config.toml
n_layer = 8
d_model = 160
n_experts = 40
experts_per_token = 2
d_expert = 144
d_shared_expert = 0
activation = "squared_relu"
moe_layers = [1, 2, 3, 4, 5, 6, 7]
router_score = "softmax"
normalize_top_k = false
routed_scale = 6.09
balance_loss = 0.00434
balance_bias = false
init_std_router = 0.0291
lr_router = 0.000663
vocab_size = 2605
norm = "rmsnorm"
norm_eps = 1e-05
tie_embeddings = true
optimizer = "adamw"
lr = 0.00354
beta1 = 0.9
beta2 = 0.95
grad_clip = 2.0
batch_tokens = 131072
seq_len = 1024
train_tokens = 684700000
steps = 5224
dataset = "wikipedia_en"
Below are experts of layer 2 (counted from 0) of a mixture-of-experts language model. Rows are named router (the router's row for the expert), up (a neuron's input weights, with its number) and show model dimensions 80-159. Each number is 500 + 50 x the weight over its row's rms, rounded and kept within 0 to 999. Numbers have three digits each.
After each expert's rows: "comes after" lists some tokens at least twice as common just before its tokens as in all text; "mostly gets" lists some tokens that are sent to it at least half of the time. This comes from a sample of Wikipedia text that the model never trained on. Tokens count by the router's weight.

# expert 10
router:577455504419533482457534511429481543529411547483474437449483406417437550418455446543541532423529423483499482518560488500513521446543500588495571466485568478462456443577538584463493559526521443525572559464499513450479416401517528479441469479
up0:488403527589594555600544451554506542518480551567497580517569531448486495476510504494502458422507540434469558591460490427507535577491573512456485447445553476479564525490462587426432491477510481463461568545526594492568494462502450565522550460
up1:433616483440590539430438523511476415524421522527480612499525497470385540457627502484448552480529486434549564517477453508526479425501473464488564607566422495611529432502420530497480503546416500573382607482473568495408472546513440437471518513
up2:532545475482499517495470481408511526452502475502428443526508461434492415436458536568529487461576457469503464549513489533478526438573560418582510480481370560541559566532505516449531501410546515576493629522548542555462464501528572472439522438
up3:502515493522541496452421486490601473545523484493533550543428484528445380564569426496506529414529474507491547457478562413494474538471533503524567472392511495531495515486516557397442486520513501534552521475596507460485499476557523515557400575
comes after: "\n", " 199", "4", "5", "6", "3"
mostly gets: "5,", "9,", " 1980", "8,", "7,", " 1990"

# expert 37
router:512569554536563562487482457535487424439500446512401580520539547508535473478466577535495394545444553516489481578515578432549527508591375505558492496413454472625580433483548509423445420557568512492471543469455398553447503598535497451573481486
up0:479575389550516464500514545552501454479469558635557474515582549460575523516505526447469432483523538376475499561487537486502528519445494516425348560551409467515482446395502592443431432411526563505455547509453557495498576572466576484496493533
up1:539520436469434515528466464398470490486466505585521444494652577449433509490476529516421576512426454441465510400536557538516458517558480536496493505525589529506540484531425605474465535578463480532516519553588556515505526507514552566468482449
up2:426494480426431518577487494437403619410418514509516508489481446447444461415447564539489550389499486517517433563486494462454516522542529560437453448516544485398517506423547470466541450446532523550468482516531527475434447499480530469500579427
up3:441470436408483531400454465475561486512486516545453530490442464465546410463524403499473503500598525572583425512450571584469481451433556499516526470538472478518448434443605475452413557609428487558536527483449527529478480390490484551454469500
comes after: ".", ",", "s.", " that", " (", "s,"
mostly gets: " which", " who", " that", " this", " where", " This"

# expert 23
router:515526547485532428520488558537496573580512446455479557524551528517477474512515506503509561492472437486569471467570464546475534543567540446568389526439573578507465594471526481519433485574536550524583440569440588572385396387539529510525490470
up0:498597523509413453523520556521524474512487498544447447464435499392510514394604537523521471528573531434452554573475472569488534493426459469483494585441484468507438535456458523508423477456508490518351492538411557487625460487501456506467514514
up1:506621500418402495513492417524463418506470569468474541523586504412382494421531476516506586488544521444481510500535560538522586487572517540540564476567500540521545453510406512527456540510545470528423591579500475531436520466535513544493478540
up2:455500523461493537462474492411490504457396454494434488518484499425537434443412479550525432414488413518515553549516472487449540431575517512577436505474479593497586597535479554411492472481502501510520563577555445447432500502521524559493487460
up3:498495410474523492462501554488550452544529454502425490497486483522549431413549396457407474500620484434547513611473490468492564366409476490454439464525503507496435489542578518504458558552511485452534491576478571515533477422474434504570503515
comes after: " R", " C", " E", " N", ":", " S"
mostly gets: " Paul", " named", " George", "==See", " Georg", " called"

# expert 14
router:594460513523565472536396479475495458456518485533546433521584550534537495433446497500580438487498489466452530548450471522543522525614399439455532459576428468502433532438601555469396395568487457553462576420413527480473490572479462583595535487
up4:530500471530528577404664506559408461501504474436415549461545524574522482465510501505458468436523519529566467486480513468501538404557478509538479444562524580564503485520485547520512522557584502494525436551556463497462548480527495475532432458
up5:461428475478432486425546501471461468428502530468533445498456448517435522534482507449555440468476512447539516585431509533494546508510487484532508511461483518499522466482581540565445519466532461500522439452522600516454473502425534455532426520
up6:516530400446423475446428437578528447473492493461487434496577522438463467565551501546497427506591398526566520503506529494580516429520500585505450454527452468503524511486604511414529490563513532519531546562470505508464396488577480585576449425
up7:527465588517460448505471476433514468520476468500577603516533542475464510625543477466455501516490464501511509432470474507535457477554515468446455591494511483554561403485484553453467526453400489371486598480538492511546533571413511469536408545
comes after: " a", " the", " and", " was", " to", " is"
mostly gets: " b", " f", " r", " l", " st", " h"

# expert 2
router:535516410586475544605556452437563445437506518471524454474512540460510471504502462436545451484479509582531334533495561591498568504493494435467500469517434515478578515453538569500467483529468498478523551523448517502465532440572463419534571484
up0:476630499506576413520535558592470605504456469600442624516583502432515493520491478482475441462617522505450519553507554488514492513449508530479392539520536467521553459508499535497466447551490528533287544491492488549461395432535489439430422510
up1:476545516474552521539508435484421532534493483554410548517531454479515400440449548539454519418508429463478458445513499525553451468547587494588438466519583543462537484475389606523425518505546477568538593546475527494480523448530592523502522428
up2:461544424464502466515564551404513625507451528479527499488504442391586477512409513498518441496507510500491506440588519540501548502517536536473492505482480517541418518515563534467500434531472599505484664562554445518569476554538502610440606464
up3:406522545489455469397455554460554494635513511507425536486502482580540444532492491498484437522583426529548482530534549511516530459385582548466540455507548497530482463480541485489516463469381573519502537568554578556538439427522460492440452567
comes after: " as", " of", " for", " by", " with", "ed"
mostly gets: " \"", " per", " adv", " '", " prom", " bl"

# expert 12
router:485505521505423578402543432500490499542485428520526513481484599574601466540522425540481606516460655540470393468557543521449512436449557423506529400547463518519507429455484464519561478515463463403472552552535463586500480475454609490543418504
up7:453504541559530498474509448482462427456487542519580489557493507489530506480468438430497446525444536485536462443399494616492546579547489562493572480492476521483471544480488483560415433479580488413374563498547534550513514578455486479495468503
up8:557560562470598555485547428554512580483452530519570446452556522494572368519540515545492523544571493409461420457514528560493495515421472449438520473473475515552492507461569523523507449568490530493529456580518539461379449535459492452522548502
up9:542525499452491448547535401557425546493460538586560487525537525518516468511559489487506480560420499449528532494551561511485516493540621426472538447535521595605487503497515641486503528520554506442383380413433454459497429460516465496530453433
up10:493516453514443458433523498547411461463457486529491505489527495513554447372484545504482479414547553420482496575473476472558533488476528452558499531554584527496585591484485503597445526631561504493435510526381521508400476524480456454478598497
comes after: " T", " |", " A", " 1", " t", " I"
mostly gets: "urther", " Suc", " Arch", " Pat", " Date", "rea"

# expert 29
router:453465522499617493521485517452427516498449521533554551466414500442466433511509579455531524570481524472474507517498411511479481484391429473423531536538446401505479509490448492600454434461498425409523476502529464499517419533582435488416456512
up3:526449533553579497500547550611507599509517426535516454521430539561557402408483478510448492432554538493415516428538505405612554513343540501519511476477481482575591497535549577498472500535551522556497433539540539529575539439537463517564470479
up4:463469460413560555456418579439468533466512543540474513507554503446556500401490454523463502493586452525546411434508515474456497535542515446514542605533473562551524520462531421458425478491444516525490576445535516577414443552511433476473565517
up5:526441529485444537560479621483469350527468553446472448528451539504436540546473454531472592506470435420546546534518449566504510518438422447476547454478477542526522501498510509410454425503540421470455481386503466515461505449435495503517517570
up6:473425510463362506509501561482428487530474502444484468529485516419409507490573546443479517540454477468603438610515489419527548512557511645524463495570470490402610550486551593503533481514471498537438425517579477446475511549516447557485458396
comes after: " the", " United", " The", "4", "8", "6"
mostly gets: " States", " British", " German", " European", " million", " French"

# expert 18
router:485501601522526505479563445518505410505560486447608475418513552472559493466469451483389503490411530531479479559461536498512470544498485414502452597434499509477547527483503532464460471538423605438532474510492561480461428434480460558579474440
up0:501468585470553418598431553407533533506498482494505528527560476485521487449438553444534448568560516372473492526465548478456528446501579497427379523481414518530574524485493555493450468501578556508481514574506558487506597590469591460470539497
up1:557544441514473490385460465603460487544441453527414593524552573452466576441544572486544493468433499446522468536399534545500544493580501481563399556553511545540567419440437598447450483501464486603434495488556432497493467513458463525524494522
up2:497492613358487436500537522428575591473447441530549509494473435378485477502418470494542467447467392508506506428551550454498528564581524588576530619425468532497502503489505492390438491538543480458512559533574448485470565523545523605510409449
up3:516549481415504566490493433507470513550497498531408484573497518439516543526516473504532522433479515548631528552590523448477559433458575430526471563509607492476471520488591582501472472576549492564512435510476549449433494467474459458511559543
comes after: "\n", ".", " ", "|", " |", "-"
mostly gets: "The", "In", "On", " This", " •", " Vir"

# expert 9
router:433487494535418529480474526571500522570519448440405538467471410488479562540467439415394557464471578516578511491541548521470456538441550478547476460518584473515569594570554506482530439545457576533594504587481612594469443574443452486591482421
up0:440461464523536412567503359501544594534501485530495484497552522469496450527485470512498508483499539517478542530466440530474445388434546531425449450480459487500564451505525583467395465583563492518420492543547539503531500484440411431499506510
up1:503572465397508437457579473502464395531453467543468542528502515515494509424501418478484518431510465451502502476511523504501485495584482509534439597553539566584434493436406473478507588598455491519515510559443552484456492532493536521581532613
up2:465561545531428391504458487433472508527451574491566477499454502396528423496364547488525526437510523509494483534565416511515448457526424559498507499474477429600554493501438515503484426479497443466464507553586513506514388575548456574514491473
up3:496534510488484571416536455547477518434529539469399515515472514500516381464526560542483472437523523475530419546500583447495530526373569499458426523601526578443463510406564525493403547512470457551542497555562536535494568423551536476488583503
comes after: " S", "a", "u", " E", "e", " De"
mostly gets: " North", " Nor", " East", " South", " San", " Sant"

# expert 0
router:534490377529491528516577508512446579466472427420453533489562593570556514493456551461497464454555442504480506525421489457477502557546420471593496472530499480543496556491537554475532466550554512470429488452405422436534546522614573477548492402
up4:531490485533488580473526609546473529415486519471456482548499512510515579506526392510515546438506548523488389455522509474431532478488449516601523482510435534602565434542479498505454538555540492568529621434459498458525396422464428475499478585
up5:522406599537491456405425517454505426499521476451502418485501542445313503530481481472415526530492539508449547493543575428507543477449423499541544493592504474583561630475509486460441431537521473466494584462497458521518379531519518476501376628
up6:483553475527460535428500531597494495494536491461485507590536542447469533529544467444477478414619463513601402494440519531478498517490494536446399492555520483454574427579500531476496480607500466484418465501487491444493426516474493524543550508
up7:556430524474467524598470465445570574539492488481510546434416605383524499450500430509496581623542529554500542423409518481542536489558483544474583527438394466524480519512452543507569563553442451486489589582569488485542502494543551486531432525
comes after: " to", " was", " and", " he", " is", " not"
mostly gets: " been", " he", " being", " later", " have", "ently"

# expert 1
router:563499480555517510454571462471527488497527486493441498441482465470579394540465560428440460433531491494523497452515499469565589600459601441551407510544499479558449394451518485492440543555582559470537468542574532524553518448481586627612528523
up4:420495491516497489515546545461512463533483486457469532626576517497468566512522560483528504494486588492478374441504552482359587535462500560541463567473527622507490509495517492472441549538451482565465529430554543516455552541492549502516564467
up5:509495517532438440449452550437530415417490549525542538472504513472487441502462492460514558505477424487420500643480469434519515576470471490483397600481453491466474549550518494442391470490535469429501496459546450434487434489503414547537586524
up6:460552429485414502497452521512492455412483461494492484560423543496499487504589405552525512531513474545571530539430482416580519542424519522480414542461598589448594610563515494461540434495532560458509480524526482478453393397485488558552423413
up7:414449415538546492517441512485540451508503518498526359502451514455469553468466423500503491609473554547446500462495435552562503462411511528452586490532409523564507452539568491513483549454504460444423496514620476474504589454558460507543494577
comes after: " B", " M", " D", " F", " J", " T"
mostly gets: "r.", " Wal", " Ber", " Mag", " Sen", "rough"

# expert 6
router:518509570592396483417564453466503416526519506455380501439548491508463595503506559511406496599410541465447520537420533504492472534404537594487426529514605477536482495454473570542564514453506542425490471470473520492458561519532506529478452531
up0:466592484513607393497535505442513520503500520577486503481479613456574510492480532462391499604628531458491515582540507488444564429417512482454455611537527535511498524555476469546584526476453562539516528549437594522532486532518541445420477473
up1:566609584415469496484459557527545490524476564482507526496574584393428435486539572570490499502478494549533444540588511523528488440568506439439474530530570477565537451489463540544466481514486467527467495454542473516401568445491511592412484563
up2:424492437535542536408546465471553601470374487511529496536501454446552527528447531557615473411501445451438552523445438499485573549481526534434501441442416526405462444507560573470432474453487469349457499496516526452466458491562501508446544437
up3:496577496519449490503508434491524527529478514527501513491438461396484409460531465511467390367567395532500463453518503469437560571521556418467528502421525528583559419556475486449504595463478543520489407406386488436544395459541431523532566481
comes after: " |", " ", "|", " H", " h", ";"
mostly gets: " two", " four", " 12", " three", " six", " five"

# expert 11
router:447444493510444458568447568519519566486549591491539498524502479433486517531449488548523465466405485494453503534581498492424455444401470451492475499468471481462481578565491486516546405515631461450521602395561517500552556518489594570513610516
up4:605475498478475579503506480585448596433504469516426452492475562517523471498450507462380491452526554407482524539486458452484509385507416560618556435490470524520633446500567504499443504486487514517482475497554480496535481469507550555545591546
up5:542488527483464544462427442502469573432510566531499465444610462482482456486467501530528478551480447548472456508505538559549480484477389468476380554472456514527446511488544538498485507520524496488578577584509458463497466521489421366576519542
up6:528527476477605480466464506518476561520484561437494553545529627529487539502582460525495503402462528499495430485447467556618482472540567484552481553458509559567518549514517553489488545566496581500485512511459541456453531548567506608386462479
up7:520539582519469483538455545466502471489476526449566413512522542398475524405483473521536409420561519452495550443507565380589481498484510466495512508441519558576532548504475531446499545509562535606483581517602552430543544558476508468541506496
comes after: "\n", "-", " P", "p", "===", " In"
mostly gets: "|---|---|---|---", "ublic", " Conserv", " Phil", "forman", "Ch"